From a checkpoint of a small mixture-of-experts model trained on Wikipedia: 32 experts in each of 4 layers, a sigmoid router.
Below are experts of layer 3 (counted from 0) of a mixture-of-experts language model. Rows are named gate (a neuron's input weights, with its number), up (a neuron's input weights, with its number) and show model dimensions 0-127. Each number is 500 + 40 x the weight over its row's rms, rounded and kept within 0 to 999. Numbers have three digits each.
Before each expert's rows: "comes after" lists some tokens at least twice as common just before its tokens as in all text. This comes from a sample of Wikipedia text that the model never trained on. Tokens count by the router's weight.

# expert 19
comes after: "\n", ")", "==", " =", " ==", "==="
gate1:523526484462480495474447441481511461497476482471503569525505515476558526509505459497472498492496491505476509505411471458459633461473438555467484476505547519501510543516448508493498474508523457446553479446528456494551516464402509507456539527420537544504578549496538527478532412472528483492453555569477490515559522520491436541437554412555566550510552469544467497477527545531456565532520
up1:527505509517537507481472583482474564512485539459355477463523545535537588538470472505519522498535463445559508453486551490457518447491477541562495463473507509463485502517493510543451526580520499480573494569445503546496463498443451476466442490518450573482481554485593512523554484511550502511549523504464476482556476574465592516477488481531599521486491486515568524448503497454481516502469
gate2:520471467513444386494499493519487527464551468428613445477475532505483508473488486538541478488482521425509598468514503507502572415452531493525495587562491504477495465423521497562493481506470510534534489496501579471515472492518498469477513490514438586513466504519463553516509472513549465397536507554472574470596489499534503464447452496511479518532537507471448496514553487501581459511523
up2:572479470478508558545493461533467493505486508583445471488501465484535442429500471475537573534444500469513488474443511502538511471513539459476492490449477493445475480516527479550468448591462617448473502532550532526513629437508487505526579493549476578450476544536478562546569558442453522472484458503491469463513442477503556516502506485476467485572486501525513546481498421480482504483507
gate3:515537482504461491483510502503493547457473493463480552508488529458598500448540499482498506463482558443521499511393506487526509535501516474478442565505563464520506558439452493454509511548406482522459487512551464535488491437512453496536527432409458482445532516579431537488465475587530583465480529483558472509537542510538517435475455408550521475445549519465489522500553500550463536526457
up3:471497446486469482462573436524512546487533533515514465512517470481501492520529615529515494485448524477562468514443460574447446437466567506480571478507539478513514500462521393510516441578520481511502492544484493517513473465447489420481488536488480477506504534535560505480553536525568477506465498600466539548601563520513435505553427510451500486594549505501503509493481504551536541502481
gate4:508463563480460466469512463458525538473490480523480425541535534485495435435515469514558515442528455472522558520446535459512498464503455458443436500489542456477520475471466555536477511471397471385527565520530527474506549461527489504432453445478492464447461523486489501469548465502502413462463508469520521410498504556538531461526577486483479510484571437498431538440558466505526473503555
up4:510487515525528486508503439505520547543537537524489410535531429601480441478430513504550571516501509396551521439537538466524519484537496471487480515482528459492446518470526491523491536479501559513506531531505518492471464442450516479466506405505447464483576501469537497525452491476405467506480459564559485506485504470470461577490507378481512484533482512445521508499436525421541542498582
gate5:522458489527515456469527479484499515518509511508527511540537471489497549454546481516475415577531488482444513534471432449486560488439495550530488510508465482540471495470538427452476518580485510496379516477557517488543476477552526499440472471543525501549545485528509437474456475508595524497491459508514569480578533503479484457433566566521493466527467509552404531619474522539431485486502
up5:503498483474587520526450458492538466540464517496487550482514528521541464466460482491500559455519570505527538544449427535566501511440531441430532496475451487564467499492448492440471533476522512551521462463473540524599481542390527444459434467521571517512495512406464463549484537482525494454440457500483472505512538517461524412562517488461505537474516538509469495497480533532504551563411
gate6:542487435523560545528557528555415490464417501486462456513488475530490453476503555530541482521496511445451424491446516465505562513484495537501535512553522441481469494490491523548437581544497438463435500527567515470492460557490483503558483490477503579548486484478501539516520448536467445531480441544471492549540502514528545518492465476480624518407519414456486483494504550518583534514522
up6:577474465493477465557569488521529502498483508512499567479568518488519510449461522472535490553534467548504506503601533498396502444528505504499519505529472552531514495533475561462502486541538459522492592551465515426448480543471503511461431463513477558515503515464476553469553502440495589439506546525500459492467459587445459579505477431446461472508533486442533547515498560462549443491529

# expert 10
comes after: " the", "-", " and", ":", " a", " ("
gate7:530490452580560442506565459462571467474510468467477524438583480467536549480480581506493472550495423552471525503514493515494524522404523589479485526534535448451490488555512555495511515502439524460481542494512547540563469460458488541551520475499505501439567554448512551452510496448474548568523503498556511536468502533529536534481502429568533510509497468392476465458478515549532495504539
up7:504445485489539485437443504555452433455529532492404478522527486469519483521531470492512519507527497529509468512476442469459495503533577475442475556595481474498569382494442518493575466443509526546550515515582582489493547469479449553530469485483520494414492443492504461573507521573475518492526513476488561501449496541500511462525428458481505536551488455518523586532500478458510541545502
gate8:557451507521507448464516564508460516489530521468463475484503475457493502479475408478572531456499530453572506520476507475440500503503547485555566525531474471544515506592492544504570487514427533564454429440490526508553467513549475523430545478502529445602555538521530533559515489501516548595528493513463470439492550458595526514488473498477497468516479482429552557438488520539514465457504
up8:512512487460558482529479506482530515555551508522497552536542531532488467492478484545510531456492520601513517517511525494465506455494445490498537405512538449478510496577480418507506489439600465470491586532548448487426524482551492450568503477512535503464590522473509511451538517473542503487522500540469501491515525580465491512541587500527487556574588570502554540508518459452596498539511
gate9:499461544446504525574518545491550479497453446516461465533607510458467553496480507477458492412485442465513535511524546436569575511533541487591468492542531491504492512518447542483537450538537535517547519507453503541542531446458478485547473496434607454546475476502443472501477517500560469463459509498453538450517534457570535533485456474565445491461517481482540461501541526497537515582443
up9:510518488494517514477492526489466471448418572503515479479497476525502517544501476451516420552480531499525480420550496486478530525511530482488548587536522575482456517533482494522450473554378541543439517441495497530509462454531456506464501520608547506392534478481498450496453516516436537487558517497432524449498510496435452518539545564498506443510532518533429548483444464417491530513512
gate10:506504495473473481443448511497447456539463513482489459528543514512478477472496406515525524445584538488480445513403535436593524576445555604464476557531481475500513430552489537477560469522468506528480474490513447482522531468514586458430554503488517491521541470532516475460528495493506500490603442565444547490511494452565549499493485510495472442449502493476518445524566464516498456531473
up10:546581534498567528558487550451469503433530505457452523552521439507493521480501490467438498457460513519479517520578515540540515483510519427490470491504547487407375509542445494422496469573533542440499531514497534528495499477548424482489522457476500453578480473469467493565519468498547422530460519497541506486463579467488528471530515494535476472488562521419492473496469556447477546482562
gate11:498493518496449482487487561530481539446506454560479536524500479530551519457469503504499471539598568503512478562510470476419479491450497539503506469454589474544439451506530439535458426541516589486433489543516564480491483520562502435553501423498558516560546512481458463539529539493454464495586490443472525490552538560502523521557488483470538559550474476461522418524527483503509502509421
up11:537503471462431465573501544502572440516456446532516484496463550570519521467510441479529480438522486515574514444490501487531461557522520555553467509518531488499530558525499442550518550436530511518500482493518550524466479563455531490512444477468464493515537538458456562468537531519506518442535455564452486550491602401494540502533485564500463564529454507528510503566504589498462442552442
gate12:506483536501459525481487439501523537474475497464474525548543558506435500478462455463531512504536499490436475412541511479543474548564581605478506516559537533522540518493527512454528488506537573488439576508572502516542509497471498526523494514467454559500508480436445536519519475461559585525544478462539573460501482543461523478481539448459507458507493432588445471466455495464527546483391
up12:519549502514442426471439531516572508459454492446489549545550556493553533541545484469474489532539489589497484441551549522483457510472475468503506487566487541520513548436484480482531423508442504574480532556481534510480462492542501484474473549513409529480523497531525533499490493529473441540475483466556406513482548434428495499493492517503522462501497489564499407432418462477511442574443

# expert 5
comes after: "\n", "-", ":", " \"", " by", "="
gate7:550416458456480465475484520508535468464476420487541546491463498503412538511455442462454504448536510536511507488473539530536477510462457448443525567543462481537522531536547519491532475516502541472490439530406460443508511481433449507460506513510515491548516453463424515504509544525428467581485502453518529510391479493527501472502510447549526559435585451488531417553520526479541462523457
up7:472458522464495535454573537483572479454493519523463492475493574567416501481512505432528510511443571511487496444527557510526473501498507544493474447548484513367493497521469496556510484474518484576491484505448601525546460508456579551443556584551497513491507512474501507562554539478520509480478498521491459494518522523452540513480559503475490468460417510476585450560520550554515491555497
gate8:488455512475507513414511474514469488517566463516519483558462487471563494450432463500507510440473485523492555553494561523542574506527380444519476488517485445515547508541504471536516490534543587495472558457481489417421534519443552550512471496497537480518541517507467511545456607486462461488509486560498519447494493434397564514444508501478526524536568506459542493492499470544477430502497
up8:508475557515518544443542548526477474563465476476507447482402408473535518467580539511475503577524520513465479561493546561462515513494512465552497533570501549528459532513485517487521403499549435517499505555505491513441494553459485489479486503539473529509481419498471511502459496477629453486549574454449499496551537547508514431459533539470469443452501556569532493507553510486541469478499
gate9:516463518609510480425546552514458469533555499452551539530542456462550555483497451463498421501441511463512521538449528501484506510481382509444511503502493480475417509538503608549561489537430459507470525528536553487510490417525474558479482480510478502503602480497538506532461484548536516465486484529504468521541524477446485452527504603519495501532573522510527517488504429451484462530481
up9:540565503551487481522515442475545536438506494482540531517532489442403408505513489518508521523509491565422510537485569567521521492439520508448499483504530516479508560430563555547448475477470417513489528515479492525562539586526493511473482525475550515471518522508548531560539479474512454424421456534576467490536446460498501571534501546462489545450492429470479535542564516497521477463439
gate10:534476437423472516508530553565391521535438443496501472483521533452491492502494546521480460518540441529493574443471528462504499505508508504507402546504470464491481488481467517586438439547476405469454502494508514505476444447505460517561455586502516442563502482518520475541475497578571507527476458506561464462492478457567515503476489549545529522524512412557535470494548457509477452497466
up10:479478485475494561541545558472417465518550498462472490469566609530458499547530502426566518511453482481448500472525535437524482582496539519505457533487564549508433462453503471410485520485478533507544422463499565540505459458500499421580535571473526554538445477546471511491478546508419508483525483503498519572520476485520572473570508457522458476492513470564477488518494504472532554507485
gate11:572505476496480455450528445509468542498553523538470471475520486458442554507497509502486414541540443504500491562444503555454566431538409516520546471479521452503521435446453560529463514537538467523480418514537521470432438513462491492546451445533495428452495497535526573554486577517549456489499491524476534426534468474502463504528525506535502566524590495548537462454506470550537489478536
up11:475492485541545517498500484480433419463484517510515506524475547464545459458464489502518495512552497441468520470519455389552447524482575485515540454494495534484513546536542464445474520478510548558488540471503522425460472449499513429544552496501581497485559524526554398475554543550484473521529449523551479544552509528444471536523437440483464500516570475487568527489452480408542477444449
gate12:538519535469462454426494513463516523483456462515521520523507489510471567499457467524441412541485441525454507467500507484554563446490526567460557493466528408474532553490570499508507523561482459478495462488499521548501454444508503436473480574513502571453533494480505542458514459483463460461490498566590589519578475512509491559392562537589462481531510504542519475455512521523484500525452
up12:497559509457525498526492580449598493507553476529543415452481514506534449511481523477555513491583530507593473587501490457556530550550487521519530571516499437458474470489435564589470547511470443520515456576448545461489518511573574534461481541530465530500498502492476511521476539524517428532546549482455511483444512488459500532525507494416474504514492494469512443488483470417531493520519

# expert 25
comes after: "1", "0", "2", "9", "8", "3"
gate1:439497506511459585551512460475508491535483503509572500443555495406498468522523518483505511501437546464544554526552604474498503510462522463469521462527515510502554469500431551507553425460470488524504537472509547543482544421485468487452488454482510560512515513479458544499464569483563467524481460523480469501488448553489591430488519626544493582552531493530550528504507523539442511459518
up1:496574484481472538557495523489455577546463518496426479460466471422554551506550477469485478543461386490490515486495485505426490481528545501566461506499525472524480446381538604534461522477502450460517493476562463556442493467453553520485567508564442513586520478433508431534448484480539518506519537531435506526488481497503479516472518537507432443509494519496508479485438493519449486517494
gate2:423555573514530466435466442523493527515471439537551504508541496418557482575464484468463432489499449551420499492519565558503556538523484522480527535500531530495561526548473532533524598435512448520497536501524514507537487397551511482503512542586580529479447514500440539475461534569524537496473543477495462561492465496467497469490465495560441498474484519438488497515492494475424494498462
up2:494468545434424544558454405456600472493443533502521472491551507521468468520490506474507504559503512509533518456482457468541462475451547485531493513528522504556488542462559523506452473495584531502514480475429493514513496509491502565489535523548590539582507479568442488489541551516496482599552531571496472486559516551474532540544481553498471495567517469535570465544569495529478505439449
gate3:509436534519503524512510456525509521509503454460562559492522472516473472516412499543443490528523496497521518498492545532474552474476544522436520487430512495505544446465530499469411518514527471528502470474529570487559503465510463509492521515504578505536471556449494512485505516537556439554443485545431543498465592492576551454426556577541466488568547493408474585528543475528517577461541
up3:476451561463454530509521513456471466549522557485605454487539446496524527468520554521538521491531560560539521457533484515453516538541502445555474560577548532506555413547484473564455507499506520481471428485478538471534492544465491532463528494556581533584497531454522489392441554487497439515515495555449496496540527447572529507519504487520508547502502486447500481472520405471520509485537
gate4:563538493514467576553498497488509562538458500463549455467568494524525479539464516496540497533447503513537525419533496412529522508588485446517572544544517508427491476431486505564498490451540520538467502528472493491506433430566467492477489534489505478504511539514433504445432527460437433450553494516418558503505520487540512508470517549574524515500600460440537479563483506462485482514561
up4:517507541469512509554427495492463517525490448543528532519450497484488521494513474459536540549458539518501540461520475483502554576566477554577536530432549495531449531494475516535460390457500464530504525495472498416493468516451470449432472470465513555500510465469496512488504533505494500464427536526556541595481484570448433426556466544468485489484537464621442507556519513458531515471455
gate5:485448514486506556493485467516420471530496503461511418520517508543467460530496500490578562508459481508445508544553493472436606484481497479486535525545559430533492456522551462528508399544512507448587481520448568488522479454487492499459489456556505516535527520549437605426495511403503474536498495507506451515520489540505532507476474518518569570546442480463522479468450451477506567479517
up5:541506577537520498434548488504526495535531577467516457464511503501493512540502563494513432562487468503440480450525549480539459488389569456578493503434450573468512519440464456469510492497562505529509544492552520473467505527501524508534548495532519467569507493367506530503546531453503483474448531544523538444488497468458569423496564532522496498507555457445504450556541553460482489516509
gate6:543478487526518530459518528518502475422488562473550509457521483519532588446411547442523455446511486536508448517406546539429539439471490514498563503508522517569419501512507536488544489558475509450484550539547544521564545523523489469532502472459436529518484500518517521509510509502488553554529503481479513523432477476523562567471514479585529530394578479424463500460563481534474475513486
up6:554450429470478535557530516504473527513549495536477434490526545484474558534462435461548444555454501542466489535494447489495581564462484524489528514444498510470542510489439515557476530409437465550529513496430490495479506535527439585487449441439521561464492450489463559475558476524444457468512569451516535429475496591451505522420478479464480526480502468528507462520512458477489466545521

# expert 13
comes after: " ", "2", " (", " he", " who", " University"
gate16:519539527522480509520491537487515508495551431505521458544500504443469511512443406527445473437449546476551512498478450491499470511508547463501467546534518515545600494515503548453488500517482480548526488535507433508536489506493509410496515627497571531495436437574422484460457463484538470518513518535385516463507461452509536452520498479542497515521554394495411478460498482537515494538505
up16:496457481551497509472510439497538428510495488471474532470585510483496470517553480395441500525524470497485529479499472480533527497476475492481502434394494528449442501498504443482533496456468464536504501480482514565524487541477466469570506502477564560487445441471537484522482552491484432465539500406463488539553427535566507499527617477477499496551484556526474552559386551528539466499515
gate17:551495549502442560436448482575463484497541450498512550500515540535565545476486426506477427499501421448527459519494480476462571539516503520556478560581587543574519546520453516556580569509441484472527511549553488525484484527521528494481541459532517500460463440504495507434542557552516538502545538568481505503522516499452492481462509477544483501461458492513389530452489484548510520455472
up17:450489529528461504424510550471455495506542482464598542464497521486473457384543497544547481486488547484472491468493464448477464519535511526499517413507540490494455409549452503460560421532491494518515444444589516577520483538454509470506516476547425468515478516516445471535545501499495548512472547532513530483528504542605454514462447526462573527481514496526506421538523488551488471499572
gate18:515478550466462449501457429544524499439448366490453482475451521528493462454541428527487508427459528488472522464453465429482498455447452488514477518510544451571557468451503453501499496472538550548479544493538500484548415488481509536508567562525469570562502490562498553483583508501496496535556485495508450464570508517543507485487414491508505500526519502419511495523512561430532481523517
up18:463448492518438417487473463469448498468574446489448573429510525524531489532504495459471471438448487496474537546517510493494531484537400518428523502360493539518525533506498406530551541520463490489424504476472486489479472489522541488565531515469482477525438496499508448523451516519453509513455498421492536525459565460511508588488428506469483527505526449470532562458480542511435551523510
gate19:442488493592395468520441482555457513475460533498508498469451441460446455510471458495481519453487526435482474525470470541427488444463518514514506521516557463526497441437436543480506463567507472491513440552441504515445484500508449464513520490529402568561457507566422503562448532460423458516472464498515543524547536494479533467484499462509553438572495522498481478443501551448504516499506
up19:564499495495526506499567545554531548458517525449494511506517523475450530451523470477469451492529512474622472537548568544577485470481510586600497537481486511432476453472480467461538541476499541480554460483515505417498450475493416450522554479504494460470461493459458444473465538530473517517520394487471480529482528468549541452447462492493551519449477482548402544515468490544491486482454
gate20:515510552542499519507466521509546483475492451510454495482547492469516454438490425532485502465491468482492459546465510526488533476436528475499477458558442473545492487436569513545514510510519489513546490555548477475566504516500488420476520526490443506484559592503467538517503500541541487443523412552445566502543499470482564541503450413517521524562528523515409430423487513551573519601427
up20:537481549480475487477554532452428555466533493488419504468523505557475574439528505536481484563548409540500445471453514529492523463542538535534519493562479413533485532566491536550582535565461474593524577429458517537511533513522518539453557503500522471535464459473518435550504516522531515496440468510447479433498567504530532561503451483450575489474487517520466504508470473502498534529544
gate21:471527510490568571459540492509598499510462475500533497493459473540519497480568484519450508494553528521492460468460542467509537434401500536450484597481499454549520512454480450549451553544503533553474486493530519515509567414445469414507515494482462570533500505537461517480494547494559494501549492552459504451467464604567486605475524470513489511504463487456478437499547522526543517544525
up21:544510628458438530510414518494514525552529499520477485428481453511492461491519545540484514574516515508515506433536500521491581528547496465550533491463533477492528443450502487480492533462549517504504509422548488493530469585475475501429566498516466493524552482417476462491464517472500495516487465455493489558494536492499400471551427521567570529577507577452580502466501519506456465494539

# expert 9
comes after: " the", " of", " in", " a", "'", " The"
gate2:476440540508535538491457607471502471480493431487545449560515499532448514464566481503548481499466463430551498574481468510531548500477475514552551488582521519509479554455485488501518492519522471457463521506548551497478398428459550540517529475492503465563562522546475525489475551451510540541496489461507451500545569498440437567604496485457505476490509444448492526455493558546479502466573
up2:499478519500484580522444519487512527444544529487518499555452543457452494463466456472454465508555542463513441402427480493487461514505485484582519505456480458469447573436493484450485508488419548590515442471494530513457556465555530500458507494455448605485525518496565516525435508515537471480460552512474460469513488497474547508478489477483490572537530464456429453567485432517478441541468
gate3:527450518494557506435473566466431524466478410508465474480501467568502456450502485493542581445546464455520398547492503483591472519505470567561405505541514502438552470470449441486484449519523490477500495475489597445503532531509507521470521500501494465596491520485468474511557598506481419524498496522517466472547480507431506484450540505544495480432493512490487551481505516543470535522531
up3:463474378428468502554586521485521447485457520517492521558463536456551490488533436506421485448460484438416478499528518520532445511531468445522558558534459424478483484557488500532433510525474533476504456476549559478493533521539477529493441513473435475438466533456505517541512508494492498566524530461502540452496480482521456560452488509542507502414458541454451488464472462522515553490593
gate4:544477502530502518466504560538482525538517529438555513509517500492487549557478415497507412549455442420506492534541472502603507522579512482511538536567502467469537507534446500430440527472513500502523508523590554482519465531532446514427497515488435487537490540495477421489497542504539527468520425496461413518514409560453479490484507531568516437548455464486479472492478512445504508529578
up4:504500516511578549503468444446501498478486501502473494480493468491553517469556453495505475491507538471497466522521542444576505476484464498472441510453446596506468488487580463457465522532489531489522511634551440570424496465612527495410455511555436568500510534519456478465540537547465497482475532542513524476503529463452562538471520498517501501474502402518532534550520528433558484511496
gate5:451381495522534560482417493451497510552608503507549551494530539440509457490429478528509517501526545438497458465509479546469577417493504531551441498532439483532499479453485575452570455564487550513484541527550528481491480556496526487519512562489475568490496507551519501517449555490506492504405504498445486464449489478575503550442505563553484497545476480520505496490485501558523508508452
up5:494523464546533478582553549483435537404510541433525488477447497475498458480500587457425421511497481471394535521545542473502529530528531481435546491507527499530499560499485443543521529455510482454497494468419479530519507487481569559538503499489523475513480450472520458463554502516541484502516490500552509448509492512495541579520400495517461527479493478522541421582504519501381498506533
gate6:478452500418570542422441538529428460501422532509470540543541460512522501445459543540554475443400501402538454563524499496538565595489538515472532537535480517505542504485466487486520508577554478511483501487465506480540484494547541529480480490504522489446508507507449535508562520534457553470494516526498498474472495493464468493458579486477508515449514423418525581474511451505464489467580
up6:457494500510502391472458459506524402540484437485517466432505503465478520511507550494495514563488498535437462566529476553437611534514489458471496519483497512459376516481487451485494512542496424546461511452502528505482522520504498504479502489577456514503462544464529564572492529507501443532471546468466534516475551520532440544481540408506570462518535517453519557456454454500534456514445
gate7:454504453523531532557528476480528502444431423493596488456494507506525494479489521502565487435424536538536495463415527447523578466518507535535460459506489477492552477488415534491597464503493460562489585529469500468511442511451535531516495433524481455478557495533446510496486523513542454540585466479474479472557490551410526485490478477526483571439520480507489484487446465476592516513503
up7:438527516508540499479530502482471509430557499502511480575448608516497594489458512492525448517497456480547535438474404488455578481530525515501483486501454489506483586458472439508512488567453484517454435500521507483496452447426546528427524521480502546414509504526508475560564530522533484514496561496474516488540573479522531563500476505466510537479495417466487541523567437537525507581502

# expert 17
comes after: " ", "1", "2", "0", "9", "8"
gate5:438578471562468526504415512575527514508538464487460435563479583547487534499427495519534458538550463477480465493459523487429477463486523506545477513556563578551503552464493463441496403493447466485480500464547561479495496502435513529490488482517532457506487553498442466516485494467545493584564468509491445489470521483473559470509475531578511573530507522452504437536434536550484489514456
up5:492415519527502587510513500578543437484567484493506511445533502500514494490453516496497480501495515506462424540451470492541513493514541527453581478456450482531543533523443658472479492501498496480557543505469511485469534504463484522494520532546542473478490482525419466494564438474427449467486450560512499506522563470449493559453461511487516418454463536519516470474510497528538504502629
gate6:538454541522465534500476537549503543542492460493479514479480478488546489484458439530496501510524474522401473438469513411519447420529449514522503489447555485503577429452563526500468520522594521464511565529564552435533544477551474537483445428502499491555547536493525522448528500469580434503524494500406418474425476482572512446519492500477469503468509489456467503533542533515493529463482
up6:503518395533512506576489478486477442461508408486479460522566533476537515520489461518523482498538444437448564515477501573492505443488517501540428494490505585503507554534461460524518395461464477465534542489517504568502555494606499360509530525469491489525485489503497479531503559456568527465498489481552509504526579515552571470537488510520464564445500493469469536511541519512503518496478
gate7:495550482472453550443527457544492486592439539493547463478472433496485565605483460499528462481459501473501534488486515491476532571532511561474502489473490541505538615498535498491493437493523415452500514470586509477517524503428525535491520447516502550477494491507469576483465537499566466508581575509465486480501504465455466472413484466511517489510561506492567532400519550569488528499474
up7:530449490530478530522530418479445493484525565522457601533534500486560452455460514511492479488498495490508566485521557521520476514512471514536441418567494522462517431538545483501460512501464489534482528433517536521458592634535472449547506508494485472556530529446479472578524429449445470480477529456472510431482457458460450528513492452452485487543515479512441503440517479518513519590486
gate8:503518537482543472488484465507489518545438441486511486484513548447480500497506447485502486422447501566501443421564533532483441462455482455426425539441574479501499512476506501510511549522563492553490447449506468605577472477491506543495534567502580531464480530523400424533459531507495478457598519471492544568465510535531443454503518511566509513513489545453478497478465515455467511532491
up8:441486526509518569445549492414579462518506479498538534420541509512479516502482453508504524535580566525576436418474473504456580484537454518452428465504471500567462489517511513466520502491554530505499477470423543491535486541459536479465552526525463538490496452559459463466514449479487475485474527445417460476568500459433464581506439457535486452518484554465491482481497501544565503547470
gate9:531412460546480541501484446513472521496477514504530499503461465548508511455427501483522453571504552481472568445491481541532539465463521527469474504570466472445450523476544521474512478540561483596454545503555568508509468451506466498532425491512433408477519551472510548447481501429502591542532514549427462474498477451538484443480511466519537535510506468521496552483435532546407533555494
up9:423482530582586443514468486454509519490468483455466534559504484465463530485446516548471423527385477499528552494586473514497478476451500524507503462415504586518518535526498432489416490574460548511456521552489490498548539518531464516475469448516439487570473520532521461459475442490485495485509547536485532422491512472498476539517555507518462555549519531499523486489539585448455531524557
gate10:521524436429444526569518518442504513496509509414562497504426452474453563482563561469551456510495491444447492485546556506532488532537466486445500500445473505505494555517544477488485492554564453564509567513469510521489489523508477556488491445472488531532509571529502499512469522471477423509574515461528469483445521541571499416479477436490580516522505496447468414447534588503454556505483
up10:527507476538472573481439542527444528600494558483499473529503436501476477474486534549496516498481500477573422452503512445493461426438500500529515472534462563504497445487514559479530563470485504536448443483524481460447527505493489571511494470475511433445613539554540480472540607527452621500503465531511502525537515512491509426532494574514464486451508497481505509524521487469445441465493

# expert 0
comes after: " ", "1", "2", "0", "9", "–"
gate2:490431524522546519487501467560481564473517450523507464522512443482551473510438457490496515436502486436508457581471534479541502520540511577446559470445513540523526502482422520491516412440502522495521495546519473502409499507387433587485582560513481513522510555456485450509548455473524474528533436511530489466492454540465545490452559530532503541521446529452485542434537552490530494476511
up2:493481473529488551458376502488534461502528543546460559390490555517565476527525517448436442452517431537535450568507484497536543481536501540537513488547494520500488483486458547537592449510553516506497533511504525489483446514413472493563452484460482453476462576524474472463441532457495506467485465542477538535463503518400539508502469481476565536476544537508493429473512524585508488520537
gate3:484518472621472514546578489524489549500469533493490581524605421512555497476481463477504469460517499488484526573444525556509444493565450548487499517561535529511496501488412554515494540552544541480491549506481498519574501453489507511479578547536483518542527499501477553471532488457480457460544461481403414457477528489476490499494480501478548562411489485442525563495568511514504505538492
up3:517525510522474577557508583518505513446504519482429499518533510451473538577510475496504464590566443468508536452483534481451507487494492488498482467516513485555559547522488533519491468573562504568463556508537518542488480493519521493481427508524505501454504477551546504465509482565529528539538453477514449576446573483447623481480563527520533517461536431416510463551535468441474428536494
gate4:403447538584501481530486480509479534441502494506549568465536489495532490486503508494503514450522476529471490532452497469447524488481489475471509537483551581495511523509478530446410496458581453532513499522462512504574481512457529516447582551502536455550473531572434476497448519466547446457598456479504490508454545499411523494558459513533505531489532431428473615474509538531526533511481
up4:579510487460518519448529502489534459486550508468478489483584532489604503509411527459526538544480436507467498481469476457485554471519465524529564575482551507511522514516456485501468513518498539460569485549525537515428565470433517490534482506600504527507518470446501505532462561464543475472510562526536491531469498530417458444433538452501476512467452501529470513563405524457426568491453
gate5:463556514537465566520525437608511519488468483510474485580428524523517497506496444466549546547502563510499443526420466538589485460555498530507479466476468478460531531488493485457443522458543474525461599504512491450516497465463430479508571473487565473592584476514505540506533435469572440492512478509453520530511498548466539488484532492525515577556455493465439476524509521535533475526462
up5:534508575560466498484530493481508473496490450564528477567529527491474590513479448465567552490583501554495503452512521473471491473541546432504506523563498471466555529490511446546428514537539475486620470528512525467524524480567472469553479496476535515540486528415429449533493499514509471466523525468528568497513497521525554437469539548567538553510541535530504614516473479446555492546508
gate6:547476438591471556500542528577489472510512518491548543515383437486496449500455433449589468465473535472566522517452509515550487519490488477500591482502454538461433509466436486476553485531471423497424550574484466459487503539493476496506493451548496532535495564489484522483520456540489493491524490551432458424540525531490543470470552542575545527496540495502472517479451451465494545508496
up6:497517485485444508511443526467513489526488409522486485552494439604490482521516521534504450497487465563501512514545505497532490540507456524493505596574562460475522535526499446436551505511570503445506514484480449523502489544555468465489534502492493407523497567448437508505540475589447478488485520465542530527415494514630524506526408482455556480531461517450453479548516532511500489539560
gate7:480539548505432543549477498522493532397435507491503454542504410524521519468522461525526458519516485490456492478420458528521497565512444499566544561493519539468521506516515505515592534493540489537520551555495515444533421498459413496475552414541456484553524535486464579525470583442528522489528506409522515473472508514481477467544505505539555553459579543524517538471541486507455459518522
up7:515495514533587479546493474415501485477502550489487543561554442446518508502487493472489531536447469497455532482521463466517587511496508485476447528607498504506528455548540510520451481481460483481441527531434471531446478429520531643502484452499461489457537418435548445521505473511499465519487495497540512512472440485556516506515502516588453501498480567539433510561501434487534462577500